config.yaml
num_hidden_layers: 8
hidden_size: 384
n_experts: 16
experts_per_token: 2
d_expert: 224
d_shared_expert: 256
hidden_act: "squared_relu"
moe_layers: [0, 1, 2, 3, 4, 5, 6, 7]
router_score: "softmax"
normalize_top_k: false
routed_scale: 2.31
balance_loss: 0.0118
balance_bias: false
router_z_loss: 0.0001
init_std_router: 0.0271
lr_router: 0.00114
vocab_size: 8192
norm: "layernorm"
norm_eps: 1e-05
tie_word_embeddings: false
optimizer: "muon_variant"
learning_rate: 0.0105
beta1: 0.95
batch_tokens: 32768
max_seq_len: 1024
train_tokens: 239100000
max_steps: 7297
dataset: "wikipedia_en"
Below are experts of layer 3 (counted from 0) of a mixture-of-experts language model. Rows are named router (the router's row for the expert), up (a neuron's input weights, with its number), down (a neuron's output weights, with its number) and show model dimensions 256-319. Each number is 200 + 20 x the weight over its row's rms, rounded and kept within 0 to 999.
After each expert's rows: "comes after" lists some tokens at least twice as common just before its tokens as in all text; "comes before" lists some tokens at least twice as common just after its tokens as in all text. This comes from a sample of Wikipedia text that the model never trained on. Tokens count by the router's weight.

# expert 1
router,182,209,224,219,198,208,204,225,206,177,156,191,179,233,196,192,182,185,223,198,243,215,205,193,185,237,188,172,178,168,221,237,220,201,204,191,172,198,230,204,195,206,182,195,189,192,198,205,178,189,207,220,201,197,211,214,210,194,174,186,192,207,218,183
up0,212,206,214,186,191,221,214,212,216,192,178,215,182,177,225,211,196,197,203,200,167,230,222,187,198,226,199,220,203,170,162,207,127,229,217,177,170,212,205,170,187,225,198,215,229,192,207,228,162,184,187,180,186,238,195,205,176,193,210,207,218,222,198,235
down0,191,195,203,232,199,213,191,227,179,170,184,189,209,213,189,214,220,192,225,225,197,220,180,185,191,223,202,184,216,204,207,219,219,192,224,158,214,187,215,192,188,194,163,190,191,211,185,210,219,177,206,184,233,205,235,202,168,203,196,174,222,199,185,226
up1,194,206,234,198,171,197,206,223,187,205,223,216,199,207,213,210,205,231,190,237,169,187,200,194,213,190,189,161,231,163,203,205,189,208,195,211,146,195,208,192,223,164,179,214,199,190,187,206,206,242,188,192,210,199,178,179,198,210,169,209,221,230,184,183
down1,214,175,198,219,246,199,221,222,226,214,185,214,187,204,187,194,224,206,207,205,182,218,223,234,190,200,180,215,217,180,189,190,215,174,207,201,217,197,219,207,228,190,212,212,201,192,226,193,172,193,198,174,173,190,159,172,194,220,180,182,201,206,206,205
up2,183,185,220,221,210,212,246,196,185,152,209,193,208,208,155,164,231,237,149,176,218,175,190,185,212,205,187,199,232,161,230,206,236,175,213,196,177,177,189,233,214,226,215,198,189,170,181,200,216,212,200,241,210,215,201,194,177,222,190,179,187,194,194,183
down2,175,209,213,196,181,182,206,197,213,199,207,192,244,214,221,214,198,208,209,211,262,188,176,180,169,189,192,214,204,203,180,226,192,224,176,204,194,247,219,156,202,189,195,205,236,184,200,206,179,213,219,197,160,200,178,204,220,183,180,227,189,218,187,205
up3,242,208,209,203,207,229,205,204,193,221,184,199,210,220,212,176,169,186,186,190,232,194,258,180,197,183,184,185,194,191,198,189,162,189,200,221,192,190,228,211,218,212,190,177,185,224,232,223,225,214,239,198,252,189,171,204,160,186,213,198,194,191,183,196
down3,224,217,214,159,162,177,231,220,178,225,203,185,199,205,176,219,206,226,211,197,151,195,205,223,175,209,199,217,197,212,226,182,195,219,222,189,183,202,181,199,200,201,166,192,180,206,190,190,202,210,170,217,200,148,200,229,191,195,212,203,210,187,197,196
up4,216,212,242,195,205,223,210,191,194,185,189,210,183,234,231,203,234,190,205,208,192,202,182,232,187,195,193,179,199,188,193,187,209,207,228,178,218,176,210,208,221,188,217,218,196,175,205,185,202,211,223,203,182,227,200,219,197,196,187,211,184,202,183,242
down4,198,199,197,186,179,227,191,222,207,190,192,201,163,186,205,239,177,155,212,252,188,188,213,205,199,198,205,209,189,183,200,177,211,209,247,236,219,253,200,203,205,212,171,192,204,210,209,180,218,206,189,241,243,216,223,217,197,201,152,175,189,184,237,220
up5,224,184,215,182,213,186,199,229,192,237,171,196,193,212,176,221,188,189,224,193,229,203,197,199,203,209,199,169,214,194,235,170,181,193,186,216,195,192,203,193,175,205,222,194,183,178,200,198,192,195,174,210,186,177,194,214,176,200,184,208,207,170,206,214
down5,218,191,193,231,172,200,171,224,214,188,171,162,191,212,191,203,185,201,196,175,220,173,226,200,175,198,166,206,232,162,163,189,237,171,181,213,170,228,218,197,206,196,213,203,202,198,208,170,202,170,234,225,214,209,220,231,217,211,202,165,193,230,246,205
up6,194,182,162,219,201,230,196,203,182,202,178,201,221,226,231,192,215,218,214,189,164,207,210,204,189,183,199,197,181,199,187,188,208,226,179,190,217,181,210,205,203,158,208,205,219,190,181,182,177,188,205,159,202,188,214,204,222,193,185,213,194,180,226,214
down6,208,191,208,202,221,224,185,160,170,221,222,147,216,238,202,173,172,189,230,210,194,208,185,206,208,200,176,180,202,181,224,183,211,249,207,191,161,219,210,185,216,192,191,201,255,205,206,202,183,207,181,206,192,226,208,196,192,194,158,237,195,215,201,208
up7,229,238,200,192,173,175,191,179,208,166,181,210,218,233,197,229,226,191,162,167,191,207,185,175,180,187,210,208,205,218,173,181,182,189,224,216,172,214,204,162,175,194,225,189,169,193,205,235,187,194,217,215,227,215,173,186,236,208,188,185,187,202,191,161
down7,187,213,197,171,221,198,213,238,225,174,210,162,224,194,193,217,186,153,197,206,210,211,215,182,211,187,230,220,161,198,218,181,191,180,221,179,192,192,213,210,202,236,179,195,185,207,225,228,183,168,199,184,199,182,191,188,215,199,209,210,204,219,160,179
up8,192,186,185,202,174,192,201,201,222,192,187,218,179,176,178,227,212,202,170,178,191,195,220,185,173,203,187,176,200,219,191,188,182,206,245,199,202,180,176,234,169,210,198,191,207,165,186,171,186,203,181,201,170,149,220,182,203,203,195,160,180,181,172,207
down8,245,213,190,169,186,142,178,214,200,190,197,203,187,204,218,186,193,186,188,206,168,218,189,234,221,200,204,195,172,190,216,236,175,198,211,194,214,192,239,238,192,208,233,179,198,184,156,185,219,204,171,189,193,190,252,203,197,199,208,200,202,203,190,201
comes after: " the", " in", "|", " to", " The", " at"
comes before: " of", "-", " States", "ing", "ern", "al"

# expert 2
router,194,223,223,204,195,155,216,215,201,191,167,187,188,208,201,195,201,219,232,204,219,162,207,205,221,181,209,169,183,197,232,222,215,221,180,210,192,213,199,209,178,228,183,223,237,218,190,234,213,140,206,198,191,212,192,184,220,213,185,199,216,179,198,186
up0,214,185,205,185,186,186,220,230,217,186,203,208,163,194,206,200,206,180,183,180,207,177,227,182,202,188,219,196,193,178,201,220,197,191,189,207,236,200,172,199,189,196,190,250,200,175,171,197,189,212,191,197,191,220,229,221,205,192,163,155,210,194,222,178
down0,206,198,171,200,178,183,201,168,205,182,208,217,196,204,182,165,214,162,227,205,223,158,191,174,217,231,168,212,210,212,173,231,159,228,208,203,189,214,188,202,164,209,181,213,182,212,229,205,212,200,209,221,186,205,159,193,201,198,199,166,219,184,217,186
up1,193,194,207,234,201,190,236,220,181,202,179,209,221,158,149,199,189,215,198,196,207,192,188,157,179,193,212,190,174,178,199,201,186,212,200,172,161,217,218,199,194,187,262,206,198,200,208,232,148,225,215,228,208,220,212,205,227,191,219,201,219,192,213,174
down1,200,199,205,234,196,209,225,193,186,192,187,247,185,242,197,193,212,202,202,183,251,199,186,210,178,218,235,233,178,197,196,233,175,200,191,184,187,194,214,206,222,249,214,169,231,184,197,187,223,205,211,194,217,192,210,212,188,191,161,189,194,177,173,207
up2,204,182,203,191,198,214,223,202,236,205,195,181,221,189,167,189,185,189,181,195,211,193,173,161,232,224,199,225,172,209,174,235,216,204,169,204,193,190,200,212,242,194,202,174,224,205,169,208,200,179,199,198,170,186,231,216,190,200,189,208,212,216,246,223
down2,193,181,198,207,224,163,179,182,175,215,209,222,179,169,200,240,220,235,223,191,196,187,185,197,197,223,207,222,211,206,189,151,203,201,208,205,217,208,217,225,170,223,209,202,187,184,250,190,190,196,226,204,216,211,195,192,192,209,225,225,213,204,220,209
up3,213,221,196,210,210,200,191,200,197,183,150,176,197,205,174,206,227,214,194,180,193,164,212,194,204,206,208,198,213,193,190,187,209,232,205,185,202,172,209,202,185,232,187,173,175,175,221,221,213,191,218,188,194,213,171,221,236,186,178,212,192,198,188,180
down3,200,224,201,224,187,216,157,180,193,210,170,173,155,167,205,168,199,211,209,200,205,195,175,211,203,197,250,162,179,207,222,195,170,167,195,182,201,218,214,203,210,199,212,213,194,247,181,174,211,204,181,222,206,200,213,193,187,239,212,227,192,204,146,226
up4,202,186,211,205,206,196,186,216,215,212,167,139,229,204,185,220,180,242,222,194,175,205,209,222,179,208,176,220,163,204,200,203,151,228,192,216,233,222,168,207,192,208,213,189,203,187,171,214,214,205,237,205,203,220,173,200,185,202,196,206,211,182,184,210
down4,218,186,218,187,198,186,209,214,210,225,217,181,202,220,178,207,184,194,188,208,164,193,202,216,195,186,214,227,240,179,214,176,225,173,222,237,223,217,185,213,181,181,164,174,192,197,203,175,214,200,238,183,187,182,207,181,192,198,213,189,193,201,186,196
up5,161,256,161,196,194,160,221,201,209,216,248,185,198,182,209,221,212,241,166,162,217,219,161,215,202,155,214,214,206,205,224,203,160,197,230,195,174,173,156,246,173,200,201,191,190,182,195,169,202,207,233,209,232,200,171,192,204,260,183,185,182,194,218,197
down5,214,198,189,221,215,210,167,230,207,168,213,192,181,172,226,188,168,209,188,174,181,208,223,179,175,191,189,240,208,186,188,222,217,207,216,203,193,200,221,188,203,212,210,179,199,212,186,162,185,202,182,192,230,173,199,242,204,184,196,162,203,171,185,221
up6,182,224,221,218,181,194,189,220,198,183,231,165,229,198,215,175,192,190,184,202,242,193,208,196,212,202,201,179,209,207,211,189,196,224,226,213,191,192,167,201,207,221,189,224,213,185,183,213,233,175,228,183,204,174,183,174,200,218,195,215,149,208,198,215
down6,179,190,194,228,197,179,197,200,191,209,184,184,184,230,176,227,205,180,178,183,184,160,212,195,202,207,203,169,187,204,180,197,176,165,243,204,182,215,222,206,183,225,183,225,216,213,213,203,185,152,161,207,235,197,238,187,231,200,201,198,191,214,198,218
up7,194,193,183,186,236,190,211,195,178,209,198,205,216,202,228,203,189,213,167,193,226,176,221,187,168,205,199,202,182,186,203,202,195,205,205,193,199,220,213,212,185,208,234,180,138,151,195,196,180,171,205,234,225,212,220,221,164,206,199,180,213,183,191,227
down7,188,187,182,187,183,205,189,204,204,206,219,187,181,220,216,189,207,198,176,214,200,166,170,203,173,159,196,207,235,248,231,187,159,210,229,195,205,198,211,212,195,198,171,166,157,218,160,200,201,234,194,213,183,160,190,194,212,170,215,204,214,205,234,210
up8,197,233,198,220,200,186,223,161,172,200,232,224,192,217,180,179,191,200,215,234,218,203,208,192,220,221,160,187,214,233,239,200,193,183,208,172,218,179,223,196,223,187,163,251,263,196,239,208,202,190,200,190,159,194,196,229,171,231,259,201,182,169,208,192
down8,193,201,211,205,207,176,205,187,193,264,177,185,204,163,206,196,196,194,207,231,178,230,190,209,206,181,205,209,240,215,213,209,182,255,176,172,187,205,214,161,204,224,221,188,192,163,172,232,196,199,230,247,203,197,194,217,221,242,226,232,242,161,168,178
comes after: " (", " |", "–", ".", "′", " he"
comes before: ")", "|", " |", "%", "″", "0"

# expert 7
router,201,195,234,230,193,180,207,207,216,212,189,202,232,166,184,182,175,200,209,188,205,176,198,222,206,217,190,228,230,174,211,209,205,191,199,203,202,191,186,200,196,179,192,229,173,193,201,229,193,214,202,207,182,194,202,189,177,213,161,207,145,195,227,227
up0,167,177,219,241,167,220,185,195,172,192,171,158,214,213,222,198,206,195,188,199,157,216,223,166,202,231,225,188,182,257,154,171,200,189,246,193,207,206,190,202,194,185,212,218,207,191,162,220,195,209,193,198,217,168,212,196,226,187,192,188,151,176,232,247
down0,171,187,186,181,160,170,211,197,215,203,238,222,223,174,220,197,199,232,168,232,187,193,224,194,223,175,230,201,187,213,173,207,227,195,193,170,216,197,181,216,187,219,181,240,218,181,185,197,190,207,173,188,227,209,216,191,186,172,215,197,221,202,241,148
up1,217,188,186,181,180,213,192,215,196,194,205,194,205,194,191,184,181,237,191,207,194,195,195,245,198,234,168,192,188,197,215,193,184,207,212,179,200,209,204,178,208,202,203,232,225,166,197,187,192,223,202,196,184,200,249,202,238,198,218,215,210,187,196,169
down1,170,208,202,208,219,174,180,202,249,202,209,211,206,239,177,180,224,180,185,172,227,169,157,199,226,216,223,198,192,194,165,228,212,171,180,186,223,217,170,181,217,220,177,221,229,204,191,187,195,217,218,185,217,217,230,219,210,180,204,151,183,210,195,188
up2,188,187,214,208,178,224,213,177,218,206,215,200,200,178,242,169,164,185,243,204,179,166,206,202,201,163,183,164,183,185,229,216,198,232,214,187,220,195,199,194,206,173,156,165,210,189,194,231,213,210,223,246,205,205,220,201,234,187,218,188,198,206,193,225
down2,222,197,216,235,231,176,168,180,209,215,178,210,171,249,180,179,194,208,234,194,216,223,209,176,210,209,176,210,195,204,189,183,220,156,188,229,170,181,210,191,198,200,187,183,205,187,182,216,228,209,197,216,206,188,231,200,194,199,194,196,187,168,209,195
up3,198,203,197,202,215,173,186,175,211,197,179,196,171,161,215,176,206,197,187,232,193,210,226,207,165,167,183,204,196,205,203,214,220,198,214,197,164,183,219,158,208,202,169,183,255,227,186,198,179,200,214,194,207,209,196,181,192,175,181,238,219,194,193,220
down3,170,205,213,176,220,237,179,230,193,198,206,185,232,218,185,211,194,196,171,196,186,180,234,208,207,188,189,243,187,213,219,226,206,211,173,192,159,156,216,218,212,195,186,201,194,237,189,202,213,232,239,210,172,196,181,199,214,198,211,208,199,201,200,193
up4,207,210,203,217,193,198,194,213,198,208,185,189,185,168,219,201,222,249,208,195,224,177,228,209,175,217,211,192,236,181,219,191,179,197,206,178,226,221,200,192,222,243,174,195,198,164,186,192,217,172,206,186,182,151,207,187,194,243,182,194,195,197,203,184
down4,204,195,231,205,213,207,199,200,196,209,212,187,157,207,204,176,183,203,193,188,204,202,169,183,189,162,183,211,224,198,192,170,212,231,205,206,170,186,227,188,203,206,178,243,198,203,201,190,224,209,230,208,191,220,203,179,199,204,194,219,218,242,200,206
up5,190,217,184,229,177,211,197,218,241,179,211,191,181,223,197,212,180,208,209,187,189,174,203,204,192,180,201,160,227,220,196,192,206,201,218,212,170,181,188,168,201,191,201,208,246,166,230,207,205,195,201,209,191,182,232,204,165,183,200,241,192,193,181,223
down5,193,237,208,219,231,195,187,214,182,218,206,220,212,219,194,207,220,186,196,204,197,190,183,204,169,203,196,212,249,191,208,213,195,256,245,190,176,185,189,209,209,180,222,188,196,211,172,174,230,201,162,201,204,188,177,185,222,167,160,175,177,222,215,184
up6,190,198,188,194,214,182,217,192,204,224,179,210,215,197,197,229,196,194,183,209,196,208,186,212,194,220,184,209,185,193,173,208,208,203,205,196,175,230,215,225,179,221,215,187,158,214,222,180,201,177,209,194,178,170,207,203,217,198,164,173,164,167,211,221
down6,219,219,158,201,217,203,203,180,169,183,158,212,197,229,184,206,218,204,151,206,211,235,185,188,161,189,204,178,214,196,188,183,223,214,230,193,224,215,196,185,185,169,190,174,207,220,184,218,242,154,217,204,210,178,206,243,222,211,208,174,191,175,228,209
up7,209,190,214,171,196,163,209,171,192,212,219,225,183,194,219,215,166,211,204,207,233,194,218,209,217,221,218,199,211,206,216,227,208,227,204,172,199,207,158,197,179,194,194,212,208,218,222,217,182,172,221,197,215,221,209,209,188,177,199,197,142,184,204,194
down7,210,203,198,187,229,193,183,202,191,201,178,176,192,188,186,206,169,203,196,226,195,227,186,170,196,167,217,190,177,214,228,190,196,205,204,226,206,252,211,216,190,223,225,224,196,180,203,204,202,200,194,163,218,239,198,202,171,200,183,208,212,223,219,210
up8,197,168,194,219,178,182,203,184,260,204,166,204,203,168,184,200,233,223,208,154,194,232,206,219,215,203,180,175,237,156,199,196,193,204,215,161,194,188,204,211,203,212,180,221,166,152,198,186,231,187,219,188,219,220,199,188,195,161,228,191,217,243,213,190
down8,183,164,186,201,266,193,208,195,230,229,203,193,226,182,178,211,198,168,200,204,209,219,201,176,188,207,214,226,213,222,223,189,208,204,226,246,227,233,137,218,211,186,186,194,213,154,201,187,195,200,207,179,190,225,219,194,181,188,206,174,181,209,149,231
comes after: "-", "\n\n", " |", "=", "|", " ="
comes before: ":", "=", " |", " =", " career", " by"

# expert 8
router,193,184,187,211,182,169,207,217,195,170,201,175,234,203,199,199,197,203,194,186,210,202,223,219,224,210,239,203,222,170,219,221,212,198,225,195,214,182,223,230,201,186,182,198,183,197,224,223,185,172,210,202,171,188,206,177,198,155,215,164,217,229,216,203
up0,199,242,214,211,212,190,195,205,181,166,224,215,180,210,181,190,160,187,196,189,199,212,185,205,180,201,240,199,171,176,205,170,173,212,205,178,170,227,196,182,225,217,204,186,192,184,177,217,191,208,207,204,235,191,186,216,200,217,205,208,228,187,204,216
down0,206,190,187,201,188,202,189,188,167,189,210,205,190,206,178,189,209,171,209,151,219,194,207,207,200,205,229,174,181,205,193,211,186,217,188,201,186,194,193,207,193,199,207,216,223,229,173,178,185,173,201,195,221,201,204,237,209,177,223,204,179,212,248,218
up1,230,206,213,223,198,211,219,252,214,197,193,184,229,202,214,173,209,214,219,197,216,228,180,167,208,168,181,213,188,191,231,178,208,189,218,206,143,230,186,166,195,200,196,201,227,190,177,188,206,216,224,191,190,209,191,197,199,218,175,222,180,217,202,194
down1,202,221,178,184,213,184,208,204,180,238,194,202,214,196,266,222,201,196,197,204,200,215,192,199,175,233,160,174,236,236,180,177,233,189,194,208,233,205,189,158,167,181,195,188,184,243,181,192,183,204,215,179,212,189,214,198,191,213,193,217,228,202,196,206
up2,195,222,232,242,167,179,217,226,198,214,203,225,213,203,215,174,178,190,188,198,176,214,227,152,193,193,212,207,175,200,234,231,236,192,186,211,191,176,175,188,195,205,196,181,189,203,227,213,203,188,209,216,148,216,216,214,181,221,176,242,160,212,200,220
down2,188,195,196,244,217,198,205,204,221,188,223,207,210,215,195,217,199,199,160,197,182,200,167,200,219,185,218,192,225,177,181,232,218,197,207,212,240,214,228,183,211,197,200,237,202,169,194,195,190,187,208,223,240,211,201,215,178,199,179,199,201,201,151,186
up3,231,172,224,213,196,212,193,209,207,163,215,237,221,206,165,212,225,187,197,144,189,225,214,253,187,193,206,210,165,154,185,228,183,222,194,229,194,207,206,200,213,194,215,183,205,196,194,201,165,229,211,204,178,201,193,210,193,199,246,240,187,231,218,184
down3,193,204,195,199,184,193,205,175,194,213,208,183,217,173,178,180,198,201,172,185,196,193,211,207,191,183,249,214,242,217,202,199,207,178,234,188,206,162,187,218,187,230,192,195,191,184,183,198,189,220,168,204,162,185,223,213,216,199,234,230,170,156,175,199
up4,191,211,247,230,213,176,173,212,223,167,159,167,193,187,222,193,207,180,213,170,211,209,230,186,178,214,212,231,222,217,209,214,211,213,231,209,179,212,174,183,193,186,221,197,151,211,185,219,214,236,183,208,178,224,199,228,210,134,206,217,170,178,192,233
down4,215,162,170,188,193,178,203,204,212,220,196,176,230,203,222,189,220,196,197,231,226,206,214,171,177,217,199,192,219,208,191,197,209,169,197,197,224,201,197,191,185,221,184,170,198,216,211,203,194,225,225,223,218,194,201,197,176,217,250,227,235,189,228,210
up5,202,172,216,202,188,203,210,207,204,221,175,201,230,204,207,210,187,233,196,166,194,181,210,208,204,176,198,177,214,219,225,174,164,179,202,199,201,187,182,186,208,185,208,174,203,217,204,150,214,205,173,212,166,188,200,177,202,226,238,166,190,191,204,236
down5,197,182,203,256,204,216,182,214,186,195,230,182,210,164,197,223,182,186,217,203,231,187,219,214,179,211,230,187,198,215,238,204,195,180,156,212,215,179,213,207,194,163,155,206,208,196,205,164,239,194,176,205,200,191,223,209,205,187,178,220,187,168,173,204
up6,222,216,249,226,200,183,225,214,200,156,196,196,208,202,206,217,215,175,236,190,217,203,212,185,236,172,231,206,207,186,209,178,217,216,225,260,151,198,195,222,197,226,164,192,199,182,179,234,192,190,190,186,187,209,200,229,237,187,177,192,185,192,190,190
down6,224,175,226,184,212,223,209,221,189,206,178,201,194,190,145,172,184,216,217,189,188,216,213,185,184,217,188,219,224,244,183,218,206,228,197,186,194,224,221,234,162,222,184,232,203,202,205,214,196,192,159,188,224,204,184,219,191,197,229,184,174,190,190,180
up7,182,225,192,226,185,176,225,209,171,181,160,205,204,197,222,195,227,202,204,195,185,208,217,175,204,217,199,194,219,185,208,195,209,197,238,227,192,174,194,218,212,246,191,208,188,173,201,185,203,169,205,190,189,169,203,181,206,204,189,175,179,215,224,192
down7,203,224,201,193,217,148,209,202,225,179,207,220,248,205,165,214,213,208,182,197,199,196,198,181,218,179,189,210,254,225,216,212,202,189,180,177,192,206,228,196,190,167,182,221,213,209,191,180,184,162,200,193,180,180,211,191,193,171,216,194,183,178,173,218
up8,197,228,252,195,211,188,202,193,189,177,172,217,173,185,203,194,196,195,193,231,212,209,187,189,182,161,193,195,184,237,185,204,187,181,192,208,236,189,206,223,238,220,203,197,182,200,190,196,203,216,202,219,175,169,178,151,183,194,175,167,177,180,188,168
down8,187,205,230,191,204,216,233,176,208,220,185,204,204,188,210,200,205,193,208,185,211,194,227,193,205,167,196,209,205,248,215,226,185,191,209,196,220,195,160,193,203,204,227,225,192,195,173,148,211,201,218,245,214,164,232,182,221,199,180,220,225,196,185,185
comes after: ",", " in", "19", " 18", " United", "–"
comes before: ",", " |", ")", ".", "–", "\n"

# expert 10
router,210,178,193,209,207,166,207,221,206,166,186,170,185,184,215,184,172,239,175,235,203,225,225,191,178,203,217,223,193,194,169,205,190,243,165,197,194,215,195,194,181,214,168,190,177,197,223,214,204,219,229,172,209,228,210,202,167,204,190,188,185,203,212,194
up0,191,193,202,169,171,173,205,200,227,194,167,189,194,186,209,218,179,217,195,227,199,231,227,227,204,194,179,187,208,159,170,188,188,233,177,183,212,186,177,172,227,202,177,200,225,189,180,183,195,203,192,205,202,159,183,198,218,151,227,223,223,201,224,202
down0,191,182,208,185,198,181,180,206,197,227,210,183,193,189,225,180,184,205,218,203,162,183,200,196,157,205,209,187,188,162,204,227,202,197,241,210,201,212,207,198,205,214,188,204,184,213,204,239,190,174,187,170,226,195,200,230,207,222,254,188,204,191,221,218
up1,220,190,157,220,217,191,198,211,171,198,186,208,204,179,215,211,198,224,170,212,227,225,204,206,159,172,202,219,231,231,199,201,183,204,191,216,192,184,221,205,225,232,194,161,190,185,192,227,181,220,221,202,206,199,151,226,198,232,180,182,180,200,169,203
down1,187,161,176,160,204,196,220,221,194,225,174,202,222,194,183,185,187,221,207,218,201,173,224,207,194,239,225,177,206,231,206,190,223,180,196,174,168,187,196,201,207,206,212,198,221,151,202,213,200,230,212,200,194,198,218,220,218,173,183,202,179,235,206,227
up2,207,175,190,186,206,212,198,176,185,192,215,197,183,187,209,208,145,204,208,205,186,214,223,192,222,184,169,221,156,193,200,200,196,219,221,197,193,207,229,215,165,184,173,170,225,245,216,193,214,199,221,244,168,215,201,200,218,205,227,193,216,215,195,198
down2,201,205,196,203,183,190,225,213,222,153,211,201,216,185,203,167,188,242,154,178,213,216,183,192,200,193,211,203,209,212,233,218,210,207,202,188,205,212,218,203,215,197,189,169,160,216,221,201,202,176,177,232,227,199,182,198,182,161,213,187,212,195,212,236
up3,193,149,176,219,189,153,199,192,181,196,180,181,140,233,201,220,215,207,224,197,192,198,207,192,186,178,228,175,176,224,204,183,176,213,188,187,193,199,178,176,157,243,213,236,193,218,203,192,203,225,209,209,184,214,210,224,213,182,211,178,166,198,188,214
down3,178,195,180,209,207,230,235,243,162,216,182,170,198,234,182,187,212,181,195,188,191,230,200,204,235,187,205,164,227,175,188,205,193,166,182,226,193,191,221,215,214,192,208,182,212,221,171,191,212,212,195,191,195,185,195,218,189,234,199,179,203,185,186,212
up4,199,149,215,193,230,168,237,189,220,191,193,202,190,144,205,196,194,221,147,188,179,238,199,201,186,202,174,183,195,188,229,209,185,210,221,207,184,208,240,211,226,211,190,223,206,213,217,266,241,217,181,193,180,234,219,202,198,187,162,197,216,199,195,195
down4,232,221,189,234,204,200,190,201,209,189,197,183,209,230,172,205,191,198,192,223,230,221,199,184,200,205,211,217,203,204,192,223,203,200,203,176,218,182,184,236,207,205,213,181,212,227,159,187,186,217,187,195,193,163,195,203,200,200,209,235,223,199,185,177
up5,154,218,197,213,202,227,225,200,213,173,218,197,207,203,176,160,174,199,179,179,182,176,213,202,187,198,187,202,178,219,206,195,198,209,212,186,214,193,217,185,180,172,199,194,230,205,184,212,168,207,188,231,223,214,205,217,160,186,193,174,163,207,234,192
down5,156,182,224,225,224,179,190,170,191,178,190,227,186,250,240,221,191,168,197,203,237,193,219,201,204,185,192,185,187,159,183,177,218,208,206,210,216,198,196,200,220,197,209,185,183,175,218,185,214,224,173,174,219,182,193,203,224,197,174,176,195,214,191,192
up6,162,176,213,213,196,192,186,187,225,225,210,216,202,178,203,218,224,192,222,183,199,160,213,216,213,249,193,231,203,223,180,228,209,170,202,168,221,211,177,205,193,223,207,228,189,218,201,186,230,198,189,212,233,168,194,183,218,218,231,208,211,203,229,225
down6,194,231,232,186,206,181,193,200,208,234,198,187,228,159,173,204,218,187,195,198,157,200,186,211,181,198,189,173,225,235,177,208,188,214,209,198,203,202,216,200,202,205,208,207,186,183,163,155,221,193,223,184,232,222,198,215,216,187,181,189,180,174,217,218
up7,190,199,207,174,142,206,210,197,204,163,198,191,203,186,218,161,171,191,206,222,197,191,241,238,201,181,193,209,186,220,228,224,189,197,202,182,198,193,202,156,193,222,179,237,189,201,225,226,213,192,198,208,167,217,214,241,191,206,146,174,215,189,174,174
down7,192,202,146,192,208,188,184,189,165,190,207,220,228,233,215,211,188,222,211,181,172,226,240,169,199,166,218,195,208,184,200,216,181,216,201,199,224,171,204,215,159,171,172,206,202,196,191,200,204,180,192,200,190,193,190,219,231,167,197,201,232,172,155,206
up8,212,232,214,181,193,187,220,184,211,165,215,208,194,193,207,192,177,237,207,238,237,212,220,215,213,185,210,202,200,196,205,211,204,184,247,201,200,179,230,204,176,209,219,225,195,214,204,185,172,202,194,195,215,183,232,183,178,216,199,181,197,221,204,206
down8,185,200,187,203,192,184,191,187,190,190,239,206,215,191,205,186,175,212,165,211,225,216,196,160,221,200,210,146,186,215,174,183,201,221,195,179,198,212,219,196,212,211,207,209,226,215,196,205,183,214,204,190,217,165,198,227,170,158,236,179,193,207,194,202
comes after: "-", "|", " 1", " 2", " a", " 0"
comes before: "-", "|", "1", "0", "2", "3"